From a checkpoint of a small mixture-of-experts model trained on Wikipedia: 21.3M parameters, a softmax router.
Below are experts of layer 11 (counted from 0) of a mixture-of-experts language model. Rows are named router (the router's row for the expert), gate (a neuron's input weights, with its number), up (a neuron's input weights, with its number), down (a neuron's output weights, with its number) and show model dimensions 80-159. Each number is 128 + 24 x the weight over its row's rms, rounded and kept within 0 to 255. Numbers have three digits each.
After each expert's rows: a language model's description of what the expert responds to. This comes from a sample of Wikipedia text that the model never trained on.

# expert 34
router:119161169134148142115097175184165113102143147125092110114148109115113156119098139116103148128152116142116138099104121168138088150114107161155109122150117132125138128100155153160131146107109154160106156120126119141164148117127120113150105107
gate0:103176122146121129088118116172094129157123091185070132107139146136110176112117138156089128101130122148102107113153114180144138136146127123138142123120145148168127146172151151135163133138121115138107142120137114157144202115163120127121153101
up0:177131119106144090151131138084120119137145139042136135124139128101117073147139119071158128182112108095170129132135144097101143105117082093140104159155116104104136135090094105133096130112153162110156134141134122124118078127124130135141116164
down0:176105094089133115159141125084158094087125124091157090148117189108088149154141073092149104154110129152144113132138129098133164135088165141102143102163098122098123143105149101117087095098101122112149109095150114138140103155127126152143153100
gate1:153154130156119092111127112120095124124113101107106124123140128068149135121106113107168117135121145110075155101084128125113114137127176135132134107139135178122177153125130091145138108123089133143075092138127122202108121138103146100165121119
up1:150103138117133142163112103113163120171134113133168110149152093113116169124111128144136082138086097120109094108134107126127120133138058137122102170096112125141131119104102174121119135151161159104108101109130131116123111143166122158118139105
down1:099125129156151143123110166170107162121139137121094116102114136112113135128143149134168142094133097162119144162143130128140089146125152120133110151156162129142128137122119097148125131137154119119119100167128110121118126115148104163117101133
It responds to: Word pieces inside personal and place names, often after a capital initial: Gut(i)érrez, D'(Am)ato, L(om)ax, Mal(ab)ar, Pa(ig)e.

# expert 32
router:128114158113149118132118136103137144134139152119110111137137135090117150133096174115134104140145096140142115113122124135147091119097129182134107136150091117104166128112136192141165125091100145169100147088139145108137150123148092131158093109
gate0:107148103099154103160125119119123119105153122156128119128125116148111173055148133127098106140083088144132167078102134098105133112096138135122083074139107141104128075134102101128177141081100131095136142097103125161114123106111145117136148154
up0:080159123114135097153101099092118125118126142142159144137123144146123161063154111144097086124093091161143164079087121105122141113096128133140094071124126153100114102148113142118156145091147117107159143086118129162106129163136135140123163169
down0:156129114095122126155164156148144127141148132086133140120066094135127120144122123134157132087098144100138166105132129114112133151125157151139168138128121138128098085154133140169116120121108134140139125136132135137152145106083153106153096157
gate1:130106098113153109128110129151125121139130125144097123150126102161139189108090148147121134112130131116160090135140155145157171171152144124092144174127115100119155163134107117117098116107116113128128104133124141176098153138140144126116133131
up1:112116158116179128120157098097144118103104134145160130120083134115146156102123129126159117150112153142142159097146104098126124206138158114162115152120153149145108123134152121138141162101170089178105100140130116114101094169140100112162123134
down1:133121164175138164138156112103130170128095112123144152132129150118147137089114113128130135142144160088149125097127103116121108133098118159160095123148116104156104154190119135107101085100105155111166137115121137104113143142164111142118172152
It responds to: Decade and year numbers (1980s, mid-1990s), US cities and states like California, Chicago, and nouns like season, neighborhood.

# expert 40
router:139110141153153109130081134148160135141172137135119136088154134131100155107126155097116133082116089118113146132142079140154106145116146141122131126136112111141144124109153134152168103126124143141134154106129165159132157128139112140146137157
gate0:164115103112145129123144154170194169118132114110128166097110132133137148134137128144148178118120081136105170097119132174131141145142123102139116148130086114139127164056131159162109142123140107159119136122145111159165143089126101111153135112
up0:132105130105140106110158074123131170131169128093174113138165151146140121122144125133126125148098151124103115120101136149146122161137141126121104090114147159097118140116104148143133145080133095123145075124111137141096133144131153154128123150
down0:139174119073104125153120149129138164115091104150079132088060094148172100109125138127127142122112123149104147097100152149118121148096141134121169120152101119132117120137096156159095140104124133127175154152122131149140126152145134119150113091
gate1:127093124138087131131131130122104138164134094124101147136089135130096101094100137074120115172117126152106127155117150125155149143129146131154129171138127126118121134179141107124134118177144144120153173117120139125099141134100113123136100173
up1:118071126131104090146166146141150136094164112138160144082075116109076138148116130143135140153089158101172123139154140148182152117129082117111096102132178125183126149078126133145122105113129083071115118118108093132146116145117100118147125129
down1:126084129099171102139112149114156200151112137185111137120150166129157131079123122167153143123167119106128160153152131137110177119162113119120100115125147139110129140099142141102073097100141121078088138123142125125092129110112084138133144115
It responds to: Past participles and verbs after was, is, to or not, such as used, made, served, located, led, won.

# expert 56
router:118152151155176102140121134141141139105136153129108096085155097105112148143109144096159113099151129123135144085102090158175077119138095141145135120144094113149163121090116150130152150135105153162131176109118141126155143119138084129161130122
gate0:123142128148143106123162121107109160154133106095115130088129173141128128180154111114152126137218147119161168122126149172176098082132114112099124135138138140160167128115170084150129149146146131142113134146114152147093190108141123069131093122
up0:118160107132115163120123104169108112129129145164157150154127102117117157131182140121157125154117126106131157129161145138117140102162149091098104127145130077127135112123116127118112100152062086093129144120132117141114127120103132144138108121
down0:140134131130116132112100128132126112138106142176156118125095078120156110125129190116138162134112135148154130126118149150143098118160128121084150160122130137143102083117115156139084117133127175084101139133120157088135183139063099126062123133
gate1:113165132170123122091157112108147105171128156141135084117150071102072151121104151170133121133116139151174123157109116138180117099127113118119122139106139059106187107106119118174115119147168149156154124099140154165105141121135114126142142125
up1:155106158123139134142126107143161167130133110094113138104144133131184147110122095142131146079122132112117124158190121154129124158138135156139138171117117163128099153166114158083106144139132140103134164113120130134140155154101118105184121141
down1:134127139089158125089109147126170123155090135118098134117127121112143111130129114188140135133134105148155123152058129128115083126127124109132163149131141106117101131137120116111092076154159105143146147117164127112135123100130124106171158148
It responds to: Words in biography infoboxes and birth lines, such as born, died, his, her, the, in, Place of birth.

# expert 43
router:125119148110146118114125165106155142112123164100113142124146113123074137122114142109144124097114130136102137119103116140160094118112116137147136104159086142131122094131107170145150108110082141178106156087159130122140165117110104132151091145
gate0:140158117133080146157131149123143127130138134123140182151140126145126088164131174117101126136098106120114184158157121128108112117122164133082161153137140156167124113150099127096130100118185099181123129148149163128176161122179140132131108128
up0:152105130137128136102131113112105103104120124145162198109092102128105104124159135111119115122138139135099108117135119093109101132149139125136120135146108182147164143098177108116143099158115117181135111081133102157137117167121099141152164194
down0:148118120130112153116150141125133116100137100097107127143138140122144088213147141115142103197144133071124144107142164120121129136131120109143106125134166111131140147163163161153101141100107116142061086160136125115129137141150106093119105110
gate1:154095148128121088139116163131162110100143120133146130132080142153139130092141123116136116146142112126141123070141143125144101153114136132132145117101123157146137122089072132084181111084148106144159128110161156137119126143139121141123112106
up1:095137112118147100192116118142153094072129073118124159141120160168115147127120098103147126113135156156140139098157133127118129127123125113163139128142138143148152122108093109144141121140140092154173149147131180178105127156126140124121118148
down1:175088089112084157117127124151164115132111145114095125122113152155079111140117139151136116145122105146157112129144116133128149125103114120125150150109137123171128147094085120122206090154085093120149128072129147138121110115086150144114169148
It responds to: Place-type nouns after the or an adjective, such as city, village, River, state, Ocean, Kingdom.

# expert 16
router:110125139141168139142098142146173110133167151123104110106142124119106141110077125116126130115126122146088156094103094140148084144125126155143108106164119133086154114128113160148134105112109155137098140105126138130128142095114069120158099148
gate0:156114106127117101147135125151112138150150150115145160135144138154143171147097153137117200104174146137151124102086127127143137132104110151156109141144086163138131078116118104129120132115145152149137120135099128122138133130119116160124134130
up0:102135100137119123106150146154159128119101106093147123123114152166112125104092118143103135182070116133120104145117166145140127046111122187092083107129125132134110107126144129143122149149131146105103107143112125106152149163153116106134131101
down0:126127122152165122109150124133171101163081142126162164135160102142115135129125158079110100102107097117141142137101153131140138088166117129116120134118128135110070173116114147113161135148139140149115144125093149137117110122129168081137159103
gate1:129124139110114103107144151135117115116192106144071081106201146122137122088111142098112145122098097074182124167098130147124147116139081146154132148150125105144115109150116116142119079118138117163100148135124126098125122150132119152141108124
up1:174105124090128069152137124176132148161081146144104087128187138123189153129123125138106122097128102088142111116132107149143125158124106121168097122127072119127118121143097119105134154090126126161100125115128155088134127136136150141119109130
down1:172143123108118136095116139157161156154096133108150131136153090110161141120107102093117157142111129168166102117120148100127141143153108116085155104127145135139156142141113125117103094143133107156083170138105136118134085135168170118144156132
It responds to: Commas, periods and closing "), " after names, dates or quotes in biographies and lists, plus nationality words like Japanese.

# expert 41
router:120119149133146125114121152149178129135153179131123134112125108107104158119099144091133133111147102128111175118130126125146097127073115150148099134133120132118172111103119191159180113067104162160111123096103137108161162103127102122161101148
gate0:125132129136079124156115121127135111144140093112137125110117128097077146127135112116155131107129106113122146126128126113144104161184131136109150173124114103121115183134110106172126059190136121141143145128141151153132146138141135143133139114
up0:155140158094137119151135132128151158078130129134111102133130158070157099119099117123148133118162134139114115144133124146149134107098140153144124115107154112149115104106143154139127148124113122113109172096077113131143122112129093086098137116
down0:122103132151142102145150137139143120145113134107122143174120078147093114142149125124137114127114113131150140143091138088087171140100134125135089115168117174128133086093101149101157143103130162108134124130129143102119117125124132138113126143
gate1:143154123116138144116121119194149092086130096113129165152120107147090115080110093095105124104106104090113148134145134122093122129134088179095139139136106163116142083134114154192147138124090136130123112135138141152137139139140164141174116147
up1:179149119161169121119116112144102117151103074103151120105147160106145090147160115145129146138162125107150137120129081159127115167133159123132169106087178145139104136116136056096140095168140107169135156114103099138119107124131125130123141106
down1:120113132116117148147104145148159137134139143129107135122164112141164143156129117096132116065124082099139122184141141132128099129139135114125129149139141120115127125047137144128104118104103080117140150134114155125147134114142110164135112123
It responds to: Plural suffixes and head nouns in names of organizations and places, such as National Movement, Council of Ministers, University, Committee, Avenue.

# expert 55
router:140147172149152132141136145137172119115148167092101106123133127134125133138120151107138155099149082120143153111131122178114113117109114152099098115155121133132160129060115171134128108109078162127062131123104123119147146152128131163126070144
gate0:102139107135129093140169163133117128094107135138098097132123152116156132121105124126142098132178083109099124121134127114096177147129162137141133118139147140115126145101124137105164109112141136130097117125095127100115148093115071123141103140
up0:099134109131130114142098135134101165152117138184106112142144126126133144109105086133094164100152077085121117114143128168103138139135122150148112115135125133083152139108106121083135166161126156111136106120114136120092112084144112154120040141
down0:149147146126106143131132136102075154124136141154127132148161143124148137141167169107136136124146105112129150160116138108095144098137153095116125082128101120120107135155088178122111164132110105094123095111167156139112153162097110152090147137
gate1:155083109100117142141112127153120107152157146102119102115125139132148114149130126107136109133087110115118137112132108115113146109124085152121097117092106136123147132126127136109125072087138120139103134095107130074104080133146149165119120176
up1:190132124147118156131159126144100125110120076112081163176095154126152101130124064122101111115159102089117143132123149118116149090164166091112134115169132160150165125108151130119128103121104127080151124126123092107114081146156124119155110120
down1:102116155132145173137135165136148156077100120115126117126114094148099142122045123142117128143073160148109115119111136120113084143123138119130117138143172104114102160150138130157088144133127112147090133142135127123148157139138138107136118132
It responds to: Inner and suffix pieces of long Latinate words, such as specializations, condemnation, fertilizers, Appalachian, Radical.

# expert 1
router:122129116143141150105121178144154098110135154146080143126127152126110132128089114100127145115118083131107145094129083155121111158093105158150117090140128159122150106112132160149139119124098145156114136099147120152175165120129085112157131131
gate0:086102158169133152142148152147145135124126092143118141125133136165106111106100132079105110137106090134083108096107148134120076152097167141160144117121105142098164110110141150135141081084125113136139130104122093177167114126137122148111118156
up0:132132120134128124095128139119137128162163126084117112081144135132119147138133132127102107129095108128076149148091112134137116167131107138139120084120107148143172118113131130152078094145111124114138145135170129118110144124116123132124137165
down0:118155107089123115110098088132157100118139149084123151122127125120093130124114131141111120157126108155150157085147127085133099131174086119119097097127157148108075109132132123110088141121127123169134154101137115111145138155055100117088131109
gate1:143115105164133105116122126108161105104103202164135163115086125140103129144115155158081114113135143096121141107146111129126160147166133123097150104154115132108114136130110097114128113168116142153103168148159133100164177114136133092145117117
up1:127102134130178151117156139129131126115111090123114102157140142135112128114139116090152135113114120134152120095149154130144108105079137118146118119130205131129154139139097142120120093129107155073134147132059132148115113139136153116139114130
down1:100131101104134168142134114156118112146094152148183167145113112135142151106120097136128111115091109153203143113157097154099110100104156095134140147142163148139085150159132158158143110152142122113146101090149099147161137125118153116103092119
It responds to: Numbers, percent signs, initials and name pieces inside sports results tables and lists, such as 14.166, −1.21%, WR, PB.

# expert 37
router:109140150098136106096114150131171149102134175129098102126140115126110152122111142127131100128149108123103150070094117157123100134101134172144095132157127109131155168079137166165147129079105145138114161111128135132156117104111104125179119151
gate0:134141122137123068119151127101120097132133142109131148165113103128125151106137143069105098132121149125108134127123187199143101128113093158127084093134088146117169160136153111138134158139116130123103123119117167131084095109150123133131136117
up0:168116112102100156164123102151144127173137113116134130110111119110180103175138140147148176143164114138155152126175123086123162131154156091121144128118146125123100142125112098138093112115148143131138141114111079094134141140084145168110113153
down0:097140106133103135164129112147149110112098154147092112145141181081146158094161114112127135152103126143113113065147098102159123150146169112122112075135172105107158128098104091103155131110092115116154128130151141121126123114148103086174176147
gate1:155110122119133144095154137094109122080126107153162121109093090157085106097138147166117116130173089105136180104160142137086157109102110165127145160130124151180131180139163132153135135089150127121090135175149127150116114116115138103121131142
up1:148124145142085123142144186133143139131123149114128138107105167127117143112135134145131129111124132137104108115141120117107093119095105085113143131087103114153138139151098141133167127127111147139111120127120131093118143135126151105130134163
down1:085127151146133135111073101161140130080118154092148140123126117113135147125118139134163117129173161144146149103158160156100089100131113136090121162131134109108153173117122096089108172112127120113101174196103155128139112117111108117096136125
It responds to: Nationality adjectives and World after during, of or the, as in World War II, Asian Cup, American.

# expert 12
router:132124137121159111119098140120161121126144117129100114136117089108125154122122144101082138107135116110114156106141114117108125112138134139113125088157075142130163138089157166160145130122104139121094150080113158138163114122139081156184144146
gate0:107110132111136096136093115117130162119121122135131115140129117107145156181153076149127110152182124167126172104146114097119114130132126125104136118125121122122134124128194125142134138122111130137121129079151180117142165152174109179150107096
up0:120114132143133091126119123118138149122126104139135126132142077108172117175162068119098140137191125125174178127139152119140114140114072098136154108118112101127140117136169089178123135120119133134126101105117165172163178142150089168167130099
down0:107125154180150136110090112098095121121095083100148140160112137142135126098134112137135141119126090114119151160130135116118090176136131109133162100162110138147144097132110138157131135114109106146143089128112100104130114114091200084150124155
gate1:123168134126107115104095120103134128107134121112102114155154119118128123090122124136103134087153066114111126181128140128085149110135125175119148150148091148126197143080123168128140150127113102120138111113073106087120134137148148146125168162
up1:132156125133121137113110126125136130099120121135120108159150103146119121117134133140080143113134063110107139165138138114066160124167100161115179149131086162115183138079129152109104161113109107096141107110070095123110102142131152117128150108
down1:087131142118140117150154145088122164130126137156165136149124108095092125165163123158125092127126170123121157081132130160144106135155110120102091115123110122127099132167127103153118164114127168105157101148149174118122168139117135080138099127
It responds to: Capitalized words and name fragments inside table cells and lists after pipes or semicolons, e.g. Terminus, Gold, Co, Re.

# expert 60
router:136120121119150108116115144127139147126136132125106109142146114090103159108088179114151111098134091145135123119141125131133107121088120172140123128170083115136179144113129172142153102073094137130103135114123151132127152106162111143145085103
gate0:123112163110090161081135156141112134133081187120108150125148125110086144143125138124149129122147132172102118125122144099156103138119152135111096117098139159117154105136129158102114094086092114173102120103161161103127134111119114154106143098
up0:129101125133136124080139129127096135159115156171102117106096079087131160139145137139117124162175117135086149148127132120110127137088099149127118101128110108124163156153151144112171086083117156145104129113133125162125170128114139131125184152
down0:152111104145160136125116115110106121120198085138161080132124125129122135154099108147145168119091158147116129156138138089116158149102132113166104118109112144104130153127137144171129132134137128153179152130127092116123147146129154066110179148
gate1:127093119125109185132114133132112130102127156116148138108128116160147111096102105145118150110154084123096133104132139120125191097129116192099153127129111122169100130086105152120103134121120154108159111100123118147135157115158126134118109106
up1:097121130079113190120146159098120133120097145155113131159203131174089124104135141186115116148114134167101128122144128122164137125154139158169128078137154149136155145142081153150126131100124115140142125094124132130125141109115106128130108118
down1:123126162131115123146130173113114136114116118140144128118189164162094119134115102157148134150139104156127136131085118092111140156131119132123152122162117147087107126107115154146110130136112132078129118146126112144122119107167128111108108107
It responds to: Head nouns and ordinals after the or possessives, e.g. first, final, album, film, and word endings like ending in defending.

# expert 59
router:147100118132138116107122126158166115126134166131089106115117125105095129133096158110145134097150091135112152125154115133125132129087086159146111116185108114129178112111117174131146121135117196142065157106137139127147134097128116112172123119
gate0:139092148096101106127148123110137140106132144114112165132117173087103137150155160122089125139116059122139148101107080117133120120112114134171165130181097114114152172118137142116133066163100127130108139135161132143165143116153132171141150130
up0:122115123109157139143084137130108120128123102103103044119124120147168133102125120109152166140139158135130098143128189140117129139158098093127075113043129143163091125124132109165124140092151112153133132115114133112106092148131122113134118160
down0:114160117122134095154136123088159063138136107151134146091155108137118145167096073117153130144123114137103113140114180162114135106125101123109126100119168118138153110100090183106128144122102114109151121074145117141089134079156151109127153135
gate1:080156128106127093128104154109106123148131176110128087115119061063096147128113147124133168094124129161141093146173144105137135149159133149166132092135084095130159139144123158166080118120132140148179136113133168132092093131099144157099056106
up1:120106149141139142141153131110165166100149075139100153146169175195138104113154123103115118126146137111122131103075137142136134102100160097085116124137136133124130120135111128128144157127130130109094095162139074164142139126146090124117184125
down1:140117103129111123099081095133111135066090125107131126101157080146126123117116103119166091136145108135167117143116098123152151181104160113129142104115182125141123131107147161153135089142113115118122144107129141144135102101135116141157069145
It responds to: Section heading marks like === and ==, height figures in ft, and nouns such as career, season, team, actor.

# expert 31
router:134133138120159119121122150127180145084134139145130135128145101124111150140108138124129124139135121143100141096134103132136103142127125153119146115178118128110141127095131169157161099111113162162113160086131157162155158115128078133178087146
gate0:069119197113182119142130127130139128115124081137127102119159156096122102148125135102132102125114140136129109129103123171129114132105148104106080136128132120103111103108153167157135135131147116135105141127172124155131152114130133128103123137
up0:060118188122170124131149126105127145116134126123156097139177109098097122154127167130123120135097143150150121135072101180144101184092134117117083104130136105125099119114148179134123157163130129126088099118163159176101176121126133107158109116
down0:152148121160152151132147159098153084142136046138160104133162141089131115154156124125099117135139128137092136077122126151133126077124125140116125135106126153119147128159139144145117090129151127140136135113150078129154163109139095112110134089
gate1:160167130151129156118092131116098153119136143140120167103118124165130150114143116107127101117160156179152125144141090107149106119165091176131132121174132119126130157149122099152155050105123114152103111108091109169151167144129113158113103149
up1:132140108130073137161122111117132183113118205125110139097136110096089147133121127134107096131170157158149123155120167101145163132139133149132137136153109116129120162161134120152154103137156115142122130119158175188156096114118076107143143114
down1:152152140127119184136124133099143130131115166142148104102125134141115159106122116121137143084129148145102056129081087137150100096159133125124143128093159152136103145156138145136099121146152140106121139139113131131147142111104124115178091176
It responds to: The word the and commas after place or team names, plus degree, minute and second marks in coordinates like 38.408611°N.

# expert 35
router:167126144136135096133075138164147104122143157105098132138157123159110119083135155109127149083106085119137147139118086152134097141109134175153117097154118126144156127127129133153141139131117160137117137070132139145130141105171100134134145149
gate0:165155134163151109101133120166129156155102129102136142091140105128082159118140130129139142131100104148093105124135111139140115138139127097142145112141109088124154138075114158133124099136158143116121173117133141177135117088123159148163148146
up0:115086084097132147144123138108130106101136105149118127139138137112190120096145118180126128132166158141176087124137116098073112105091103149112146150105154134154119113158130096129136123117138133141146104155108153135154141135148103116116115094
down0:156174134131128101136127125092139102138096151129125098150118146088110113116111110165111089133098109128142105109118150125146180116124118144126133148078126107113154108152147139101140102170079175102144145121126102140128134120126169123101085120
gate1:124150155120158110136152127117145092112148118170106113148166136139103152165109108132153189088089110131131129153119123088142131112148115158129159142114106123161138104109151129143145124106138159097102126106101175128142168131123145139117126151
up1:145090095122168172135109076090118118093125128088075130122124137104115138108136116125091122127127132115088081110132092126114120127148172196141129099159117123158091160186117132086167085127167121154123105123123160126108119149101143078128102111
down1:134122141146101147160114167139163130122126104116114149117118144086086132111111111132067122105117111113172073187138108116140141108120128178113147150132115159141106148170164112129140161154110119157142158103106099096140184147080148122100122157
It responds to: Linking words and adverbs after is, were or commas, especially such before as, plus also, including, only, often, however.

# expert 57
router:139119153114141126157122153155131119115163166138077117150167123108120148130098154130112139105116121151126161123129073131154103109096140158167145126143103123139152123088114142157147143103135188149097150078116129170172132110145075149169154108
gate0:183113110110135131120138123132114132123145123126120142166139138162145111108118116129115111100149118152158153117142118123106151136119119147164156124160129165099159134104135131130134095140137110135155123135116120153200105139139088210138146090
up0:118144144164130151102115119118141092110137146110106137092117127107100105119142119114142160122128124116101111127146161108129155097132141094135093071110126144151123073160100165121116142115103144109127185149138133150091163132162130118183091187
down0:133120102130101075141118145162110120138072124083127133126162138123106136078105103187129114134138121170136166092081127112116107145111113144130134117165148132105140136110149123115144151119094112156160170095125124104111143115131137159142110140
gate1:103156118124116118122140115120120113138116155132082109134115125132113122126137171130105097117172138135108121086120120134113152094152109112100169107178123158145128110124162139101121143136102133141127129181101124133133139137145195138145112122
up1:058142154149134105139100163168115113123100139144158135148135090127114138117134112132104124186112133171092113112107102121108140138146121144160125108089096122091121143178143136111127104157086127192106173127097112116148111153147127116135124101
down1:138123058105131156126156094133140119168129146120136142122132137130139131134093102098126152124159141078136102110112176122121147123137152122105124113155102098145122109094084116113152153057159136107123115115099104128113141108137142099100137137
It responds to: Pronouns and words inside fixed phrases in prose, especially soon or long after as, plus it, he, she, who, me.

# expert 46
router:144101153105139113109112154162146127135151124124115103142188117116137151120080151112106116096154111137161132118133091146164122119112115161145122107142138101156139151096128141138119114099097153133068150108097145136156124127168094132143146118
gate0:152123095121123091152139118117145111141136138142080076142106086121103147098136160124105119124143098107139143117136124096129153172087090144106099122116091144162121174098146117071124125113145128120127101141085131166138114150121107104141169110
up0:158108114107057128162094105113105164146128156093149140117100104142116138169109135114118092094133073151093140174119144171114119124125098105083163139127117166142147135104083114125145116133121129189178112106150137105134099136082111129110148131
down0:131134130119120117127124113149124150120144174167115125118118125142090141136109150170138131097138156150106124161177166138103127096133134117093106157201133156143127159136125135138116083063125142136134120094146133142130073118121098123119119156
gate1:131108122101123117102091173129133144122160116120108119147159147123188172156145130163089118119134118144136127157148135168123108114129122147096115125126184194136107143149151096151150125077161113096156119133150087137127177124147174109150104147
up1:095184146126130115146157144129146110134117110137185082145162146068127106120148106139139104140139108112117140138124181131147127127123120092157126137126099112112139116099157145135097135100121133132144166116148137110121143137136117107161120110
down1:115145099144135142164074155113100093156116127131081131131149110096102139113161152095111129104142124106119127120131134155104146100132101129126158148107126120145124137099153157137131158178089116133142120145103102092103151145132160166108112096
It responds to: Function words like not, be, been, also, so, too, even, however, especially in "did not advance" and "too many".

# expert 19
router:144138137098157103149114178139157109140143139131084128090170137114121133101094140101110120100135106104109136095116081159159102154123132124163112090155116097130154153104148141161162090128095139123095116097147144123145149121128093153148142134
gate0:152138144129134131133128147102108147107150127089084125120107192062089129132149105179169170151127135128120180105137090140156138123143163110106169141095146167109120137145146103130134119104112120143152099106102133123148119117102186193137112128
up0:174151094105078057110113115102158093165140143132126162166135128170154155134128136110092126101125103118113102161112168164094115155129132151097144144172137107165114125127100138102106180099112101164099142121094130156098142135170110104124112115
down0:123119124113115151105116121118113143105147158125105169167149157151141175126114144112108158051147115119105119138158145159113135097158108168149178108116132122160086092138118094114166132124133115125138151115118128151103127151189120097140105145
gate1:114129110121144140172125133149126115148122114095134180155130166138129138128114137155112129128142132087116142145102157167138144146096109137095113135090132132152094122099130154119200116125122121115137099107140146165133121091090145144141143143
up1:130150142131128115097082096113114136101136132106136113115104152145177166158156108083138146168146078122154108124179129165109169088134096152128138148112126137129154125174130098149110137108146150114092130140114079127112140150137120117147106129
down1:139138183142154141122136133149140118147122140152142104119115120144089119166144136148104142099085164069155103159125110107134165152121145147099117117151128152085151141133138074142130074118166133127111101131105057139139134161123133106116120100
It responds to: Verb starts after to or and in plot summaries, such as wear, tell, rip, plus minus signs, dashes and country codes in tables.

# expert 45
router:152129146112143109104093135149134115097164130116083125107114152099098123101092164118108136107141086123123165113130116162117134128091118155166153121153077116138189149108140141100148104114132120121087141097122131111132141082180102165133113139
gate0:094102152151141130126123119127111105104074126134116103094115158157125151100153130128135100152156108096128113128110094158122117137157115124152142130120119111172116165146131153107122093148164130099144191083134115141150138112131170150095147134
up0:137154113122107099147143141125159137155124114074159159088109127109120138121112106144105084133138131176130199144156158106158120110123134079122134136136142126150124109105144139121129074115161086106093110130145153132093148133131094147124108108
down0:128150118100140123152135177102145090133117188123142144066157096139086132102118153155143092147124097178114121153156116155144118120106155115137178169145143099087120122163116157144106127099145079140145160139104133163140134136057132210115101142
gate1:132125138103172110109077146171126125148133141144126134103130159112095091147060138161136133115148136104140126096156105130148115097070108168140092122106158118116172158130130088130194128121108129120114104125112155167156145114140133130137127172
up1:127127113165099152148164134097142132099087127128132147153133093172161162112180107078137105165133140133128107130076150123125134179171157084095139140144129133139091121127121141153089119120122127151131128127141126123105124122107089135112108095
down1:104192131123106146114149149095131111128159108133184117158104128159112140106144155152150097142131113155173098131106112107155117141133139103093125112125127134084149139078109156141139108134143180165139140156129133166144187165126116144169122150
It responds to: Pipes and words in album, film, game and book entries, such as Play·St·ation, album, film, ISBN, Genre, published, chart tables.

# expert 27
router:146115136092128101127091141157141114116142123101100135125177122146118155107097120116149128122148104137132152106111092147139121126120131162164124116148110101139152157115147151162157099114112184136103156104103125149166134103159099148154137143
gate0:130102168125176099137134119109116142108167132127165113131138114165126122152106140099130115179099114133097134072166153142108120119153154130158149089139157149136129170098160115106148123123122137150131131141106183142122151126118148182129128134
up0:080132141151110092130133122110103124166105108142133125143077124151131141127115100127139122122070158129089161160087103137132116141125151129139116160147125134080139112139116146094112111132114146124123083125137076144080130131112137107134109132
down0:117143119126111143115134131124162129169111147129121138125093166117140096146108194120151133102161100101146162113138149134150140097130129078163110149094154139135122119115120120125127167138123104110148120088164149094187095133129108147149123091
gate1:157134128118130131147101117130131154161147164090114080113119104099122165099114123121133131120160147107130161152116140181163114115130143149149141116066152145168098122112123111114131123166110174099132117095164149106125130159138135156165155137
up1:104130162118125141121128122089131104092132122162158165134138132124157115113149117145138083128104117122139121130112111091128096138138142101098089143160117136063145131188171147156118151143144106170124140121115113148155144158085089159094122144
down1:119077079091183180145155112145111169114173117153153111097130131126105136122159134153111089124123127147082097066119127140145134150112138131117148163108120117153152122131141133127149098134147160121129166138112117113137137144147158134118154136
It responds to: Function words and adverbs in running prose, often right after has or had, such as also, yet, sometimes, only, of, and, been.

# expert 30
router:137093113129157124159101134155129140125158112117119104127147098119112142158080141132135125118167135127117151101101116142121108107112129132133100136154129104134119111113138157176157088110129169171111156108124120139166143102149112118182136131
gate0:097174129123122130138139108145119116174117100112157153132112134152136133137104151139092147093167126099111137121137081100125145097107101115129127165106159083119145159098122094152164127126144080137140112130125156115177108046166140144101139164
up0:070106152114119131149143120111099198124110093076110173132126074094125148160113139132131173144120142151131139136119140150164117042153135116160114150100132100109140116156129123167095127134104152146113091145108156127071116101154135123111138123
down0:095185140106105137160146132134142112110099117087126166139109131141161122113092120134173126145127143116100119137126114126130114147172141135144135158135147096137132091154148148147136123178094136141129104171153138134178135130098149175135124186
gate1:141135117106108151133118132119122126102164108065128120121148104150148133151155114155159185115147108122139140112162102131111114121144128129135126117163137215137119119093079155111064145167142086109129140151140132130133146119181122094108122129
up1:098117168160122114156156136132109120084124145125153106104118070109097140131124147135144121150134122123143132143098088124115145154125122180169096120102142153168150124122096144138118110163182132098148139143100177098117116082142108131128131120
down1:091164122148098177137129143079140135093146071164104110141110122162100153150129112156172090141119109107147122186142108145109133101149103119113123121128102145095126083109146092118083104156143120100181118189112132120182133156116139106137102134
It responds to: Linking verbs like was, is, became, been, and infobox field names such as Area, Occupation, often after headings.

# expert 23
router:146144138129122126128099178148149123117166122133090141088128127103138155086115163133108136109129097160114157091101132156126061144104147163131135126141110120120176134095116155160173133105124119138140129086113142122140117122143102174160133160
gate0:092143146153151144091146110167164108144145103142148141142157121119118194131133129132140169103179103091141115138123145118100141115132116133124090108118140110157106087124137111119140082144140144130112142120143105162131126136098130151121151140
up0:117091154140133115115130116098141137144160170139092128145118108100160103148148116083129134128093151147141079110100144094153113129146076118143139139147093173142183127186146137094085167155149117101130101105138156136115164139161158088133146080
down0:117130121193150131118127127149138135144137131132095150148163096147101155122107130097096153148128129156118149114148113160149127106167138101152113128177080115145164115154094096157138112124160124125163131055153171142103138137153124130093143137
gate1:164122112109131163093133143118161141123136139134147128104151131094136104117125142180163110140083173140137084092095125163156127159121124125153142097143154130104142152172122177165150108141137120137102137126127111112097161098132123162109129184
up1:121131140171090143122128119125097150185134049180129138138115134114113152078134135104154137098124118088116092110095108122127082128120137115084126144111091096108160100113161144122193094127106127156139110119142117108109123103128152160117134125
down1:101111146093109120159147136116092103133094103155122150095149150136123122130155114151138158072102119126119105122139120129089127129103129047120112104133126096141146118112105083081188120136103134102150112125112124108135141112125159163133121140
It responds to: Pieces of Japanese, Indian and Chinese personal names in cast lists and tables, such as Mats-um-oto, M-uk-hi, P-and-it, plus list dashes.